config.yaml
experts_per_token: 2
d_expert: 160
d_shared_expert: 0
moe_layers: [1, 2, 3, 4, 5, 6, 7]
balance_bias: false
lr_router: 0.00117
weight_decay: 0.0
warmup_steps: 200
batch_tokens: 65536
train_tokens: 257200000
Below are experts of layer 3 (counted from 0) of a mixture-of-experts language model. Rows are named router (the router's row for the expert) and show model dimensions 40-79. Each number is 128 + 32 x the weight over its row's rms, rounded and kept within 0 to 255.
Before each expert's rows: "raises" lists some tokens whose logits its average output raises strongly, later layers aside. This comes from a sample of Wikipedia text that the model never trained on.

# expert 34
raises: "ture", "king", "iting", "ging", "ites", "ches"
router [118 156 130 140 109 113  80 126  75 159 116  93 136  97 113 124 103 107 130  81 152 119 107 168 121 109 156  95 122 140 119 158 131 209 111 164 167 142 125 120]

# expert 65
raises: "c", ",", "—", "ina"
router [152 133 217 139  95 136  57 106 141 149  79  95 156  99 126 145 129 110 123 127  87  74 134 142 119 144 153 131 121 120 122 159  92 157 147 181 142 199 122 117]

# expert 45
raises: "election", "aching", "ments", "ously"
router [132 124 204 169 117 136  93  78 128 113 117  84 138 138 122  89  71 109 150 142 154 112 105 120 132 116 148  85 151 115  66 152  87 170 131 134 184 170 120 126]

# expert 18
raises: "hold", "istics", "ows"
router [119 129 128 181 136 144 137 116 186 146  95 107 177 101 144 103  93 114 135 147 192 145 127 133 101 127 177 101 179  92  88 170 144 153 101 106 153 176 102 143]

# expert 28
raises: "Japanese", "Histor", "ics", "ifications"
router [148 105 117 147  90 127 102  85 170 112 107  73 135 130 122 123 147  83 157 128  88  89 103 127 122 116 150  73 153 142  73 222  94 130 156 105 125 153 134 119]

# expert 59
raises: ",", " to", "ation", " in", " for", "."
router [162 112 119 131 126 115 109 156 136 149 145  92 137 147 108 157 164 125 103 148  75 138 126 162 118 104 151 112 172  84 102 136 107 169 122 131 147 118 170  93]

# expert 64
raises: "bes", "ects", "oms"
router [142 140 134 152 114 125 123 107 121 113 108 131 146 142  94  87 104  89 145 168 124 123 117 167 137 118 166  73 182 100  64 163  96 180 131 114 173 140 114 156]

# expert 25
raises: " long", " wide", " just", " ."
router [106 150 138 152  92 179 111 137 164 134 137 141 120 100  67 152 100  96 171  99 125 140  88 193 114 145 167 106 148 121 127 145 122 136 164 143 164 118 174 135]

# expert 53
raises: "]", "cial", "=", "eme", "ions", "bles"
router [139 102 136 156  98 125 118 127 167 160  78  87 150 156 170 146  92 132  91 164  95 140 148  87 178 142 123 108 129 150 108 124 143 122 117 165 171 130 114 218]

# expert 56
raises: "At", "Note", "Production", "By", "The", "Film"
router [156 160  91 159 133 112  79 169 149 104 113  85 159 141  67 153 116 122 119 111 107 133 115 176 136 158 159 107 139 109  49 135 127 161 157  86 169 103  56 160]

# expert 30
raises: "fully", "ful", "work", "sm", " Career"
router [216 114 195 123 122 134 102 100  96 116  97 130 135 151 137 117 139  93  93 141 111 138 100 142 122 141 149 107 182 121 117 186  70 159 134 149 136 172  89 123]

# expert 57
raises: "reat", "rial", "race", "rol", "rov", "alk"
router [166 128 171 122 124 131 141 125  99  87  88 112 118 116  82  95  72 124 169  91 101 111 112 169 145 143 143 107 210 119 110 129  96 162 128 108 101 218 113 163]

# expert 27
raises: " any", "”", " either"
router [131 108 164 170 115 166 164 146 169 117  89 134 164 121 134  79 121  94 157 121 129 182 111 188 137 183 159 127 119 117  80 125 122 171  96 136 117 109 115 103]

# expert 1
raises: ".", " during", " as", ",", " at", ";"
router [127 169 226 122 112 150 151  82 122 124  86 119 116 210 114 144  66 118 152 163 110 152 156 105 136 116 143  93 147 122  83 160  77 138 157 149 143 125  68 195]

# expert 12
raises: "ford", "ifications", "wards"
router [102 116 129 157  98 145 146 104 135 133 127  79  82  92  94 109 117  85 157 144 135 130 108 120 152 157 147 106 159  98 106 118 101 136 156 146 131 137 112  91]

# expert 7
raises: "ted", "ated", "ties", "ti", "ble", "ty"
router [103 193 132 156  80 146 140 115 119 132 112  64 128 161 111 133  75 110  98 158 161 119 138 136 106 203 132 118 156 169 110 159 104 151  92 148  88 231  68 157]

# expert 15
raises: ".", " 2011", " 2010", " 2006", ",", " 2000"
router [118  96 141 138  84 127  99 127 213 138  87 129 146  97 112  76 108 104 131 163 108 147 117 120 154 157 119 129 151  84 130 173 117 159  88 138 139 137 147 177]

# expert 77
raises: "-", "cell", "de"
router [172 161 158 187  87  86 110 129 158 147  68 117 161 154  80 127 149  97 181  96 138 129 121 127 160 147 114  99 159 154  96 125  94 171 145 129 166 152  80  96]

# expert 0
raises: "al", "ally", "alt", "tal", "ten", "tic"
router [139 166  91 124 115 115 159 113 132 139  95  86 138 143 108  73 132 129 133 119 135 117 141 163 185 178 157 122 147 157 122 111  89 100 114 154 175 120 170 115]

# expert 21
raises: "ir", "ird", "gg", "irt", "oke", "ight"
router [142 139 125 103 123 193 104 104 117 139  97  70 167 105 125 172 161 131 118 159 118  77  97 149 178 125 187  40 131 182 103 162 122 153 119 132 156 169 102 119]

# expert 11
raises: "=", "ional", "Member", " District", " Occupations"
router [124 132 198 156 129 138 109 108 148 137 122 139 133 150 141 142 121 101 191 162 177 166 142  89 148 135 152 110 152 103 117 172 135 125 102 118 167 113 160 150]

# expert 70
raises: "Japanese", "feld", "book"
router [159 148 138 174 107 121 123  96 133  95 107 102 157 138 104 133 121  81 154 130 126 130 121 157 136 111 168  65 191 102  61 162  82 162 130 122 154 154 114 136]

# expert 62
raises: "icate", "ulate", "iate", "ne", "ished"
router [160 159 158 121 125 129 151 124  98 154  83  68 132 142 122 132 165 106 174 131 164 117 162 167 174 125 162 102 148 110 124 147 119 121 150  71 158 148  91 126]